Weights of a small mixture-of-experts language model, trained from scratch on English Wikipedia: 240 SwiGLU neurons an expert.
Below are experts of layer 4 (counted from 0) of a mixture-of-experts language model. Rows are named gate (a neuron's input weights, with its number), up (a neuron's input weights, with its number) and show model dimensions 256-383. Each number is 128 + 24 x the weight over its row's rms, rounded and kept within 0 to 255. Numbers have three digits each.
Before each expert's rows: "mostly gets" lists some tokens that are sent to it at least half of the time. This comes from a sample of Wikipedia text that the model never trained on.

# expert 1
mostly gets: "tion", "ts", "ation", "ations", "season", "States"
gate56:119095125124109098123151157133074141105130115111103139083129160179168116129120143068140170124158131139111127117108158109118169143127139138175129136151113176167115156137093127123149113122113135097139136128143127103132113145097129129120134122140114145153133128142105125132101134117090141117099121134163154117149095134159132148137095120143102132164116146151136145142121060153153145127137
up56:133151124145128122156119131123128111134145165153113102134094123094095132131102089152128110107104118118130076167139111147140093061136109103094109111055137123109114086145175105133125149163139128144135136139119110111098105120128094156127109072114098126123132171126155134136134113124151130135117130126119077142095138121161140106147136157097142115132120124140181125151140183125095156118131
gate57:094117128145125094126150153128127089121110118108163169119162170122111086122176136156158095133150121115087126103145170083128131105137162154092132140111168136135148100153113143111136124144132136122123145105172113168083175145134088122130119090124102120123060124140137133139133098145172128105138108090114081106161129121122116124166163116147136145096130126132159139121102130092132120141140
up57:132110149131104110088115142129165159124106122092184127100153121066080085108164125147134102133159105124079098121148124108090159092136175135116110123127134152128116150120120091105141132130108170113149139143150133114093125099122115113105196115154119135116132120152153112104146116151122132133145124064110100108154128156113107105145153138168145171095126147114187121090090151126150122148171
gate58:150133122126122116139143131121098128159099135141091100118162097125130143098129089160061110125165111176115116113170126152109105127126106126115152145115158112128149116153146127100151155105132154161107119106155149145122135102118133105159135140113125117118147148110151128099109147150136115101105142117124118180101129124103080109090095110141152096088161147097121123074119167099132099126134
up58:105112146127160142156116139145138119123136093103136153130101150154136118169150121160149117131121137112158101152126130118145156132115116128147085147139072118113108080098110150144152145133155117151152100108126122072151160146128135154094143097165138213116145117161162152115152129125124100142116163123145133093151131110158146150165114069177142144098076125115137171164132124119104150108154
gate59:127093119152086135082141145138115132130157132141074118138139106144104134137124072128111136131145125165139145149126103121127140137164109097128109140164117107144105151127130099118098112136068120169146170162138104128146128122081121113112140092126122160128144174120140159130179145113123110067118149133096054131145147184140138135176128116147132165121138099155126131065149139121152170123118
up59:118161136142165127108156155108128125078131147141109161111106138134121141099152142123140115147137102117153119122159108150141086127139137183181124154088142116123143100144113140134170154137148178115124091137129168135124115139136141144134131127141155107143162133148126124093128144106107165130111097138130161111109118093134084108104118130145070111154140122124127157129100149164123103135160
gate60:135141138150093110094140160125165147116144149137157121103123077100141157125136099112140161145109104126143153155123090137157115167184135146174101098140118159136112102111139121100132073168137107147113097118092076106154102129129087095101157128102118143118118157141114121115141155091133111107142124116148119080125133107105093131145127103152104169154099107141108072179109152161143115149123
up60:115126128132119163164153104139109121131084128122129084139111140105125117123075120150112110127194131128131102115117125139111088115114163118116141134171126186126132103147128127135151150126157100118119168156128120118129167104145144189158101136161110134151166112090134178125134151135118148155161118168153146145118118121122159139116130114115150113096123136146145157104164082154118123129116
gate61:094112139107141132154111153127134133093173163125096146122111124168110142142181166141134120143134162149143105106103128160123069110182099168084122101205140101131108114148132127155130119157114159162109142123112094122119122117119147123154184111146127137099149136112118143136107175095149106134162155111134149133134135144147130133130127114137122115120110180142181090101151090153126117148088
up61:129109111110069129105153099130115105112151147162126119170149111133107138117094108147106092116100145065121082137148146126139162167091083121129134137130133154147109135129127134087151141104166126106128146108180117162138127141116130185149184146151120092089120174160088104134130151132100112115106126145146125132137159168161128077140139107137170123158167100094096158117115098144148104096117
gate62:111136158135133152137156126138138164149134069105106123141173119124129110162157114074187100127111136073122157134116121160139133159078134109132130148098168153132168127107115138141175158138142119119107106142147134121114122150098098089126129152131173129117125140076113109094111122131117144139153150105139114102147117052138143106123125134124125139124149108141116114094114120112096103105161
up62:123140118157142086158103121110086108149123158131154139109087114119178129128137129150103176097073135156146095116145134091123128077115119119112177129150127106125088134165175112132120144119092086121141115115127130164144140121126104171112135074087099108104092131149174126165155134142132116113084114164114158135125186114102111109116109105097110160125112172104099090132112145122116106133079
gate63:166104116110133141133120104129147080096134166109131131125108152119127131140100151098160134097078144130150098102124127152144115078124114150128122158137149130106123081119127128133122126085168144139155128142128060128139095115101137137172121112174137149150158097136097090160102148158129161143112144102151116155124167152157123170134131108082131187113143122142145141107140101142125132116143
up63:157145094108119086166122153145131164147141144113096138128159155154103156112079137140113159161146137134147079075111108113113144121153121122170112138146148089129134170102132092131165104144162122126115150148158093095144117130132139090116125112169138097097133142112120138128129138145125061120111110132118116151171146122132160158124079135104107140179125141132136118125178164116135148117131

# expert 0
mostly gets: "– ", "- ", "), ", ": ", "); ", "\", "
gate9:091121178105146172085142147112126118149135138159100125103122129101122114113172141149146153096127149115114121134158139168145135102121127178094117172084131124146116151151152106128121153125117179108155091094135102107098122151127104104158086118120147171140137117103156152136152112143159116145130131138149095159110104148160113130081146109126183112160138118101134082134103149133135120182160
up9:105132121150129181162135155076143155137136127141125084126157137154061159101182132152162104182093118136141102156109128152123074154128119142114160064144104083080179124122125145162143122113180147073108131130104085149133111130110117157098095143089110107150164119144145099128156117128140106116161161091167105100131094127102122107147126150120102130127153146090104140134144119120147123083108
gate10:102157161127121094094095163092132098080111171060126124131116113127112118132155137097138143146132132147118176151151147132114169132144139135121138126137124101162103151172094161118122154067134165158085117154105139143102152137117153125142155147122118114121124156131102147136124150137094183156118104164121160092142093126154159144161127131144084119103136108105107101090106124151141135084103
up10:121136120111142116155088162166135130098074096150102149158140105106141126168149169166106104134152099112148133124159128139116112116089137150132142140118137121084141121123114095093136098122127130118141126115141123122131104113163137175162151140138099115173124129105134155117123124140117119119159124131139095126129115147115077135099109106146124090113097143118144097156144165144115159105128
gate11:143127118086085115142113157128120142127141116123128150107169144174146136135162124125118108103127157064155115119108141180151118194124129135131123150123131168118116141142116110073171158127131102122124151083108118130098089144167129151132132164116147115140162128117105137145104130130128103134123122100136141120155142132104114101124130094154123142186121120151154099126119143120079098126150
up11:139116098104114143173109096107134115126129160168149143095168116146157128145148155123143135076139125092112161110090101147156112165106104137152129141145087162115105133109116162102170146112104120092118171111171115128139101120137064125127137136123124149127143088180126134157145155116085119114089146077102113108172160134114139129116100123116138117128110138154144109140119128115121123101152
gate12:153086102110127140071123104124101148132109155117115097128160142138152164111140093149143158107121156141099104162114143114122105115158121173133159130152134110127143136149144139107147126129131108118113089115126109173101141142112132154098080125126124132110137127097139133126101172086084165155126150118089107130148148112101140132151076150086099149117128110135138122107123166132151133121132
up12:150125158099148149104113123106109136124112173108108166118126100168172176096118118151191136150107132160143081134148191097128143171127151109142133138132158126144141136188144161107127159134111123109132103113144111096114116179158127128104095132130124109106123117135123166113123166138129117101122121125110114110126121110141118154148135134165133123132131124088142154114118132085118124098151
gate13:118168119135151128134166127131130148096112165143118135143146137115154152115113111116103138132120160150088153127088166103112096142103198120117128150156138161098116126133160108146134136116196112127117158108171115134129152136080110133114136134132156088083133110110098125147173144162140182156118129131137127126124076133089080168163132163146175126040145116108133162113134121076110068079139
up13:126182126161132128144139121135157109116091108142147157123146144116161155104147126116115155160149133156094139126112142118143107138101159151103106121156147147113139110150157124143124146140196122102129163105156121111134128119130118138117120117099160135081144117109117111147153115161184156148141136105134131134148099138098099165170154161174180132084122131126121151093131116103103115091140
gate14:116130131095161127117132105133154093119103041141163147130151141140174145114063138120144115136130142140178137139091143110150116142143126172165145103179128159141126132138173127114102157164101157138116132123132138162131069146203095119118104120140134116131091139149148116122146135119137128130070129147157129120127148182152135113108100143113100165142131107088155103142101135153107150151145
up14:139134134115187112153138107164112128141134086100118104170145136166089107122059103129143155143127144157148138115121156120086117158155110153154129110120111153159112129136201147142145154116127162161115155131126093109093124116165098133137133125108141099124125129166127128139117117103112125135069140082096115119103163149169152102105133093105082163167083122138090085131098134123120154132099
gate15:133149124139087163122103177143149135102142191072145144111123115103143094110136113096129123124134120169151153118081152130142121139147122125111143116127130103133108162133123128122131164107150094166089080098139109127087172120128163112102142099108151131145159115134108149121146115139141139147128140127094141139088140151137098135136157142170054091130118146128111135123125093148096120060139
up15:098140088114093158112111170150156135119133161093158154098111110097134110129105137088146118124116140174123153121098129127150090134123154141129126116140102113124107171133140147139144167080115123160086108111146141112097159143146169131124139105110194127139165124127087137096140117126136129143107133152098142120087128159144117133111137169176075107153103114144153129120082067173125143101126
gate16:104108097119100129153106131164098092111123153140116179176104136134143131136140117104136135159135073101153121167123132130136173102111121100121136162115102155113135127138132124146090126172149138070132136135125117148125148131131144152131118114172167103126112105168107160170124119118118101149146146096146119107175155099132139121125178164141107153117119136135109092114147120135134125179137
up16:141167154133167144080120088102110102106129113143140128108135107115155150155131155051134130151082185150108151120148110147125094172171141120136116091107115134122130138135129125120149115147118120168117142129134103097114121148084126107126150114115135176089137145111091136096143125103161129117147118159101133131093110160118141165132110139121131135178173068114142137141101131113140130113142

# expert 3
mostly gets: "200", "202", "201", "199", "197", "198"
gate9:120172079114118135165122157141165148112122134128141100068092136145098133096138168137155159104133133154139114141085123098073152150150152110153171145130158124159136133130137138126158181128167141122108136145127130114144123091127103123103109116182110113110151137128097138106132123104103115106104131128132151117137095093158094185079139136117108171136152118092088139161128066139167126130145
up9:145073098087115161134069137094144101125127097114130136104121111115093155104104112151123138110120109128162109107096112128154108109145154142103167105109098173129127121112125186124141109142169118118130124146115121155145114155123132148121116102166107147100149121116120149116160124080088126116145140149142130144135109119087117121101126152131080099101127144096107143128130154126085156117135
gate10:134103159115110141140134127133171143140139171117113140096104112160155133130096116128135130118138117151103118116144119130071160111111124139147147145120080137144133143160126112117156084106130141145115131144123156071108148164111111114118114136112126092122112135108126132117110128110148122098114121177130131167052120170107113106120156163103158141125101160154152120117111108079142142156170
up10:135135148142084141117152123115195136155157165138117109120110125129124100153071121130152150102149117093114180151151106175110157130160136108123122118131096156164135135174105113128145123140136125123116128149104147107136145154117112142119119131138097148094164125110154147149122103139122131115135123156113124171080121139108144120107136173127190131107091174173150122123170113085112095146167
gate11:118118124114103146101124193146109127096133125163109145134156114098138150142130146145117122110137074123145130118141094139118106093155114120138120150117100187140097088155116103115087152103147094156067061131096136114171115131147102101113179109096124140112167199120126081154131141139133123109120122083121126113150148136133103145130135120164125119103095087118116160139141145124144148166148
up11:138134120119137098085109131146113139170121117150110125129115144161179126148102172125131130120127162144139164115155076127095110103162142131138156139088117098105094137109140155120113136143107100158091090154094155153132089115121094097120148108083098125072180135120114071147138148159125119114108130149142150145151141149174091137124118124162110134132105093112122146109162132062146104108133
gate12:111130105111131126116127157143171128150133139115092146119095128107150148083146150101134134122121136112123116094115129113115174127119140118121139113171092103135074129088103129102143166132062146143144127082124165107132117095108143094137167166150127122122138122136127127107134136135125112115149131078136160127132150141095108110146154145117142140077121135080117076172117147152118123153153
up12:119120136139125123162135131133166106138123093144083136083111116135108158156103161121134121089106099124140150094109165111104136172121122092131153178140106142111113107110138140116121142121107126158149156158125144110140076111133104112132139132104124134155118095099154123120166172143146138149130145158164160143148095106102083145178082151171120132142144122110123119159135125148121131157132
gate13:072123149109142106125111113123119113091182108160143175133116107107139086115129131106103084130104130122130114151117129132136143126136157141094129140149126135180088093085112157110072146128086098144103125114133127109116112116076130114102135140116119142105133119093119129158169176121142097134133138105134161179121127172157112115148130112114097140157113103129112099124123123181100095157103
up13:163103113150137125126142156138124163137067175114138097133100148134146192139170154157120154087134130145107132122132170133149133109124128101149113110144173117070175143158102088161153096114136131118140153146126157114079169100216124118159126118087131147145106121174130167088080102127088134169135107135158123125114092105098112127141155144176111133091140143143138149109118121109135206106138
gate14:144154143128068133117109075121118133147119130136121110146136120096170148145128126131095124081169136156130135116126136110150081124188133128150138103173125117110129095140122157117129142080136122168146117158126157097114085106099089158143123118173111175121117083103159088167136152102110147118142122116130129134115108162116109141119144152127158160125098134161160124144122167124125150101165
up14:125144117069170126102149150149126159158171121122120138128131116120074114133139100069163102149156125094077099157106082112069147120107086175115125175121121102144107128135140111128137115132113126108143116148097106134115141134116128120084113136102159137125127189122095127136103120112120097140123137107135102103112114094161127086117117106102106099175098146088106173134118109169161106169109
gate15:127130123136122158120130111156116131100105097138179104147116166101107101116180123155142142096101154141139130140166161143134111130126167141134136133188119103116111131081112089133168108142083165083139141120186149147088153110157121112140123157110138100123110081127121151138131137121134142073128178129129103116140125112085160112150144130149138137146157107094103082139150115166092121151135
up15:110140098164115111140099171124118107129156118130147110152109172175142160164097110162091144117113127115111159146160130112116116164159127146138085143135135145140097110132141148096157101085095179127163174099112138111173125097134113118125138171152131138104070096111122138124104125157133115103135131117134162123103128107097128102092135130098114115201131126133125062122144095147077127150109
gate16:117138117174139119170089097135128134166130112096109186161091112111133108179170118134141129084110135147157152102136091153151074098140125123099112151132126134154157157178095098122111132119108092140166146121155149151087171092152089136110122066148154165118104115103094134085144095155147138163135121125113125133109169134118087111161124095110102168107102141105133174135091154103155181124133
up16:130099166143092119084187130098120124115141150162110098098139128170111136078115141122136108166129114126123121156142148086119181140117129160148111106130101143123109109117130160137139064134146148136103135121084123109130073164111173154147134180116111112148140149127155115182114119091102109097127142145147127131153099122107136129109185144159157101089115127188127104125129137149102062146116

# expert 6
mostly gets: "\"", "==", "\n\n", "== ", "=== ", "Born"
gate9:143111143136155143107170134120117184134131166108105105153087123091097132076147122079153094116067124135144130160152125120095099083112122109090143107120114170097126093091125158147102138184110104123137118096161137115107087189166097094123130137142131120099142109106138060140094168164074140114120093091119134131098117116096109152137106126149135163155144118120104130169150125114107100152136
up9:130138109121151142105137114111113164152090133141083128152070111104131175080141134110155129113075148108130125157152112126073133114123150136131139125122108169082109107110171125121119115148131123137114129138100139145106080182150108134134153142147126126104193098129117072142105157179109161113116101129151124112124115133107134122185101104186125112148137144115115139171130140157093126088138
gate10:078106103154117127156098141188135147163090145171106177106111142117138146149137126139119114127126092141122119150197146130110100128114124135109122113179098148129142136131103094130173166105138139141115109163147083121146137153126112129144128123135161120159127151130155160118146154153183131140143097123169150137151137160141126136062167110110131149129128109143113148143141167121124142148109
up10:107102091138138131131093114145128168113115163151139190110158153114115144137161127162117163115121140146129162108176113108107124102120117149110117136109108156128113134118090131133153173070155169144149138172159098144132088175115133151175121106110173119146140167125161152159170155113145172119164107140133117106144169172161139103099168162117115139131112128149080105141098144130139134155085
gate11:058130148107144103120109078123143135153173111135102158161142115128099115095164103086126137144141111128091150117123135113123128093136093106090067120115153095142108139121132125144084169129102133112102121118145124118124117119135132133162124133160131142115151121181155112122125131151137091157116120094149129109132146119165158121106063142149117136177090114149150131110101117098153133119170
up11:169144141152128121129137157182091119121131139108147122102137117169153129180108126158172149088135136122148150169127124141145119162112158142159166141146089151121175120120118119145146093142158143156103141152138121140144144130118126121119142113118107119122091155085109097127152127119121135106138113138106117138167139169105136167180147109095147156078152128090106148142157178155101106129054
gate12:135122107119101182108133102100105166109076142171124134109084117165099155143117107152102132094110123089091183154125131160106155132132119127154107116143115106139134093108145080125142115130167158119140129120141134106125174195158108156128144100114126142161102116146151156168102164122160179160071116137153119135142133117127144112100132080136107120134125115175089147151126113150144118123117
up12:151107112104099158098115109124109161087104121118138121093132113164116151129139110188109122097111104118085144168127114147098150104120128151148117140132115122142128101138157079094113116120139118145137117142091161115170150165127109129121147080150115148171083107135120153163123126148149144136087123162123127118167141124142137141156138093137129151110175139163095127098109090148144137112104
gate13:121124087079099146152125151114099134135069099089132162136127107144098129115145065122139146146155153082110152117151091141132141112088136128128134139128141120136084126169135136127118117135146154126133139132147131073149079113125144188096099142107118075156143167127132127093139150120146102103137119129126158060111142115146138178077097149116139140127126094136152112121110151134076110145107
up13:100091137161133157127131094149182107141157135110097102172208091118108129151122145096101122132136089107141145148133158136109141124149136123116109169131121118120112126131153122089119148139139081115138142138090171156166153097125118093121122141109163178107163114161146148129125124140155134131132115167131108187129110137146132107144166076136118127102133118106145141155113148142089166129144
gate14:144145110097089147151121123107092156127141123089155127104115145139101103173128134113136127115147144148137082171154129128114134105154122165118158153120147092151137120147112097081093082107111140127121075102085109132113118158083106127119148071136155140123090126158117100138136134097133102115131143112088154111107160126154071138129079081122154139123123141146153133143157097155139151108113
up14:139089139166131111121121133112139142136135166133142152150093109131164136124146148102148137164131118090129150093096126146148108200132098065125118112125141166118132102114129167119146111153145123128136167151189132117118142143150184115110111162137098141176114096128183128112119093170135151122132135122213120130139092127111163085065139132143156116133137119088139111132095116095116134141124
gate15:102089129118117163115111157088169108136171102122140152151138138116173131121139144113096128059134152119133106186126143139094149092137117103100126146089103092118089086109084150132100142139159153132137092161136160128114116108140124151135095121101123123148154105124155149150144144123152130104140135095126124144146119124124118172110162131121112153128131148164162121138090101143125153146103
up15:148096163148112101095108120148142156146083119140100130129108141119103125153102107141124087114117104118117125092120107116170100091129114130127149137101164117134156138120172158139136148122101121164120103103108097163098120180123130128160170111162111127149104146124163125155181109154132114134133112113133130106145126077130143124097136129137142129167110083163100146114100098132150118115184
gate16:117090147116166116105139080126095151098105177139143137098157114128092148116105129097113108129144155106117134080123091112137104134091172166128133130084119086160130098143122147149116140121133095123130122146155123105125090139088064158121149136108122138109128105129065100151115100141104157141144100102138128140132135131181149167123103103124109151144136135176136063116115109119128166148106
up16:128135137143096107101124148114145096137146124135110108123074129121117107102155105143115150168106134156095125171140106110118145155139100152069109117138129131086112180146110114119117126137096176150121099126116168162104113152109170158102133111152137123112151123117196153080170126126131122106135123162120127120142092087120112123087105121135136148114089105109144153101102132121115128112131

# expert 7
mostly gets: "The ", "the ", "his ", "their ", "this ", "two "
gate9:074124106123149149126114134104136176184132124167079120150141129142128102095124141096126102123125135114144156130104123164112123133169137087128098149141118113135134165166113105102158142137120129119115089125106124098143156149137129108147141078129145154144096149082161075147163095125120146102167158151108155104149140147102109145153157141131137128083126136138107157131145127124104141148168
up9:109125134110105108128104115106122118132118116153086143138084127135117144133153124167112100168163167111084120110089088147157172075094122168164092164115112157110163149103101097140085118097099119123114127144102124171124126133125148117079123155107129140106130140174150142139151133147127114086125167124127065172077148128133115175130122146098094141136102099119122116119120121124127139096117
gate10:155119144126139132128117134177086082131136143091116128165134151137091134108171128150125115141155149172169073150141090125113118132115132120131116110098144082142145150106142156142137094114122126155110169150127121113107196076149131101177131108113128131132071132152131139108111122125082136113137124132129111141122138093111134133146120122159155144134148121135164109119167147075175117105141
up10:142135155097138107125138122098166134139083157163144080145131088145114157167142147164165139141148146122133103124129147157135166156113129145117088147174123128110171142141149142112130130111077126177127138106101131161154149139147132128148127159155112067138118153115138143152086113146132125100161132135086152110134098122129110106150124121114120139176136109146149138155116147093157104141108
gate11:072091078145167136138152125135098136130049121170120141123122091132140133116089111091138087148109109127114139102100155176152150120137127102155121141156163111139103123087166186118121092139083141129127157102139154108084152127121112126150122111148157093165112092156125128119116114148158131129145136113145146142128117198148137161115140156184083143116134143150085090135091145117099136137177
up11:137160143109142115097143110157075088110146117120128160137146138133153127107144146123144172132135129105094162105180115097123121122130111112163131085085154102155123130154087135131095101131165099103123141100113087148142139158129130108088135154123162133114133136125148103146165146141127126116109167114112106132130123094154115127143138071138146114047119151138128122182175117150128089132123
gate12:119147128087114156130163084135140136105124157130132140150100132091100112129121097165166143079124153123103111135149132067102139134124109115135142187133148115139089149113163115134097139101097145137132139162143118109138133171148106115104138112124156138110150089160180128130145137178124129137078135125151157112146075133134118149141142111145171161138162109130136118106132156118138133117127
up12:116144109119099099133120130142141153126102155128136140129157124128117120140114116086144117114117157143153103074135151154137159149095135161147111132184137126123089153081139137101095152094158083148167139159145101128123121123132103140101147084123145124106152161169164118123156119139124155159146133152127154140105146134127155138145133139152122131128121172121108140137161173117091132095049
gate13:111129152091129160126113077151118097084129150100119133142191101106149125108133137148166150077161130128126151119130131112146136153115088104104134075137145130096142068152158127104129142164113158135119123129073110112136181117108142134124104137159120100126136123112111123128115090113091153174111146039128145122100097126085101116117156130109175162146111145138109100155105132108144134126124
up13:104114140147112124114094113103148143096122114126158108094149110109151113106145133150165171103137127122125122136129141144071101175122113084123153110115109162105143100134144137120127149141097136110134097121091128110129160112135153174113105159139115151096148099126131135133113132131152144150149146063140120108119094093129140166132138157145122143153124138095125110163125167093139084124139
gate14:125175152147129149087121098134132077175137109150078139158128166152107113129142099138121115117107139137096106130088116156158140151168103155061122132125107125169122121114125155098149099121104147147118119122122128108137098094150107162165095119149094149166128146142105126134134112194140162108120108150126163150098181145117156127136099095144107138139063079205138098115161136142125102133149
up14:157101122138121115150149140120158128108141153141153126096125097135160106133125161117123111069182085137120153148178124129135109066081128109180119147120148157088126145142144135117121145117130075123166096156107153137116164127117143096105138131118111091150159153099148136132096166092159113160145166115104117138161094150174124162097154128128124080141173140091134117187117115140148166150100
gate15:104112108138196159120137111142121084112135151149145160139128143119126140141151141152132108095127129124104128098132109142112163135124123107159133144140142131127113133156135177081091108127126115161115102126138178125111128109176119108130090074167160115109096165136112107109128118115102119093121134119124148145126127153156129110101122157129127127121112129121144150130105125178181143140123
up15:118155139137160107131133162124117133120114091124132128136112137151137152142167112112070109186109112139128131166114124141096167143104083135147142178143139092172162117141119126148090119147089133152127110153136118119115154135132105080095148132106142132129174123177112120133121161168133134114122086098058128154134120138125119145119120179132157098121122122134150102103110126130143135125111
gate16:149119082116098123136108120145075176119185174119104154124124091194105143116123126141131125108124115128132119165152133127101143125139142160106136141147154112091122142114111136119120125112136112140068127165167120119127107134139115165126170117123106127117147135125136125115120129171082136109098135123155129125090135119099124123104126130143104121119111110152122092097166153154128168102140
up16:171127136111142118088139131062151134133126101119121132135147131093111106106131103123143145134137145093135160074118108124120101123138155096134154077149116105139143157165093130137136090168126145115136117070157161103144117121130168111136105105139124137110133122146142151180127098116183117113153142135131128118136143167149151110121123104069150161116175143129112107131100123087134127131146

# expert 2
mostly gets: "uc", "ig", "oc", "ok", "iv", "par"
gate0:117127121134131101173109145142129126128129117128115138138087145166108103105128109127142130100118129113149086140100127132139155166110095169150124170134106116112142148147117105129178109191106141092092087121147115152090169111154124130133145150122125140157171115076113133132106145114140146123113108115100135154160133145145098135079139147128110114121116089130122173103098105117095134174123
up0:136118148182068121154092102142127146120130144148156122162122125184124094123102082134139113092105193077126126095142115121125119157140117089100120128099105137082139107156107135109149095133115110088097113160186136122077161090141088150106135136110151192110115141086133148112113113177130106163107145136113169174135112162159120095119137191104083116172125116158142115118118128135131105101137
gate1:127137142166147131122128089133137070145127129144106153122093141073146098130142133103141143101152160105066132151116155134094095133113114104203146134084086141106112111146139124116107128101134127164102130137144119136133176103103155142158168148127167111166092183127129121128115118075149105136131114081143166145165112118139144091145137156099121140122104092099136105139135114126108109135142
up1:140147138144129150150111129141121150105153075130108164104082101171119125145132150122131110174129140115132125116159101109118147139130150106119127088153132160173102136109165096150147109117111150141145155151110111092091175101099093088124124144125151088108124099139162152174145144119141144154104087156127163120102116151085152126110177121114132148116128161136085082130141109101116102117146
gate2:165129160146094113125138141119080120099108098185085135086110082123141140154147139110082083148143144137157141160083170120099139093124141132116115139142114104154139183101155154088092117128094062184112129136148135129123124135046089142104119117093135120130112100101148112107086120132113146116102140125152152118161128141122129100093151144153122107119120134128125126148087110151122129144118
up2:114090114108106151103163134121088112113130147144066119096116085079107128122144133104086142149111143118145118146137134155127111076151125150128138133094115110142157176114107149106140120110041097156136159138112125120138119145115153160137110118117134098094126148121136122078097124154077079146094104134152122123168115176130110081108132096136122092099129127137134160096119111137136146134130
gate3:144099143149121096105150085110142132173081133089128141126145140138108143095101116129100110154151144153133129121171123128143120158120109154116077127138139139096124135150090129126127162162112124110129166172107147146086107186118138123158119140126209142108128156121147140116103130148138120104150156128112149128074144074152118109133141123083088108074166133124148135090093172146115129126072
up3:114080135138148078087157150164123135155149169151132122124159127101208109114133136117158127129140137120110124137156118124156109165112129126117080166147145122119072133110121097116132109149102122121086163162149156107110108123130127123150074131156118118087125133132120095129149117150099134139140131159099088130134110141083147096129146126107127104123106123099126121125059132110086144139139
gate4:141154119117128111113145158152162116140141158133153114149113152130118134127117130138110127111136091131129145063144134179162098112124139160148123117149093155100156129125166104086139128121100134128128168135140113105149205142108155119071142167115148134130140085127111121140145150132108124135089088094135147133152103140111127099172147142142108121123145120129087153134144169087159126156119
up4:101126155109106147116101155150173107101120122112158131157090132138115145095134157141123132158148130145123191075131079176110140160154124120137102127120105156111150137128159137120147119132125130130108163164145128105119148189106162146089116138115127107116137125130137161164108132099133055149119074112152160104069125117125128111184119143112101146137126140102117154115133127159121131149111
gate5:166180197156103128128122142182091121095139105145130136108069099121121103099125165121130110147136123142112124134174125138130155099176163107169114115115116192154060113147124104166185139187103125125077162110103119189175105155098167089175118124114151123170113103120120113097137122129124134119106120095117109124146115110147121080109154107147133133152147151092118073114167146094135151119099
up5:136165123105138163132102142131133130131120141176133115115120084108128117116114124152104141104131119106117114151175088118118117103160095168135108121126096131135106143147071086124166145108134124120089121082097115138172165129135153117180092118129136120149128141144108101097097124120151147093203129135155161120148119150130078140182139097140105118117122130089134120129109133163135153103131
gate6:123148160171106112142210139160064118121113096150122121136087118145131150111144145085128131112148109150143138134132149102103144139123157090123120154117119172163151100131068150118108136141133128101153130137124122130136126147141124109111130077170171162124139138175108076143113145114096099125139141156102104126178106181147122116086128133152153121080128123113140110112080134120162137136097
up6:123137091140104156109177136139115132127117181117147101128122144144130103088123113115147142114111093117118081119123118127158144114126131136112142152126081165108122188076133111118156130106149123096138101166125124150178141156142152115134166124133131077126153124132149142129135087121138156099142108099130118143158170136163160135139132093136134098166134088098107125111115130150109100102107
gate7:103174117142127091076130124123108107132115090089128104114131119110151119145095161132125105124136135124153146094173125124110137125145133097140125135152073123142174174142125148149175087114137079153123099142150151127126098098150117127147135117149150141177111129086096152177121130114118090142108134068108094163129096167107149132126159126085120139168149098126123118140120153168150130096140
up7:136098101128131123142157140127143131127106140126121074127132141096128130116117133113136145114155102137122093113149107125091096131135162156122092096083106121113125169124130140165145101098119116139137123146104126162137128134105162139148140174139114134098125087127103126098121119149145124134104178102122109109136148117110132100128156154147127171162150096113193153126110116130164159152137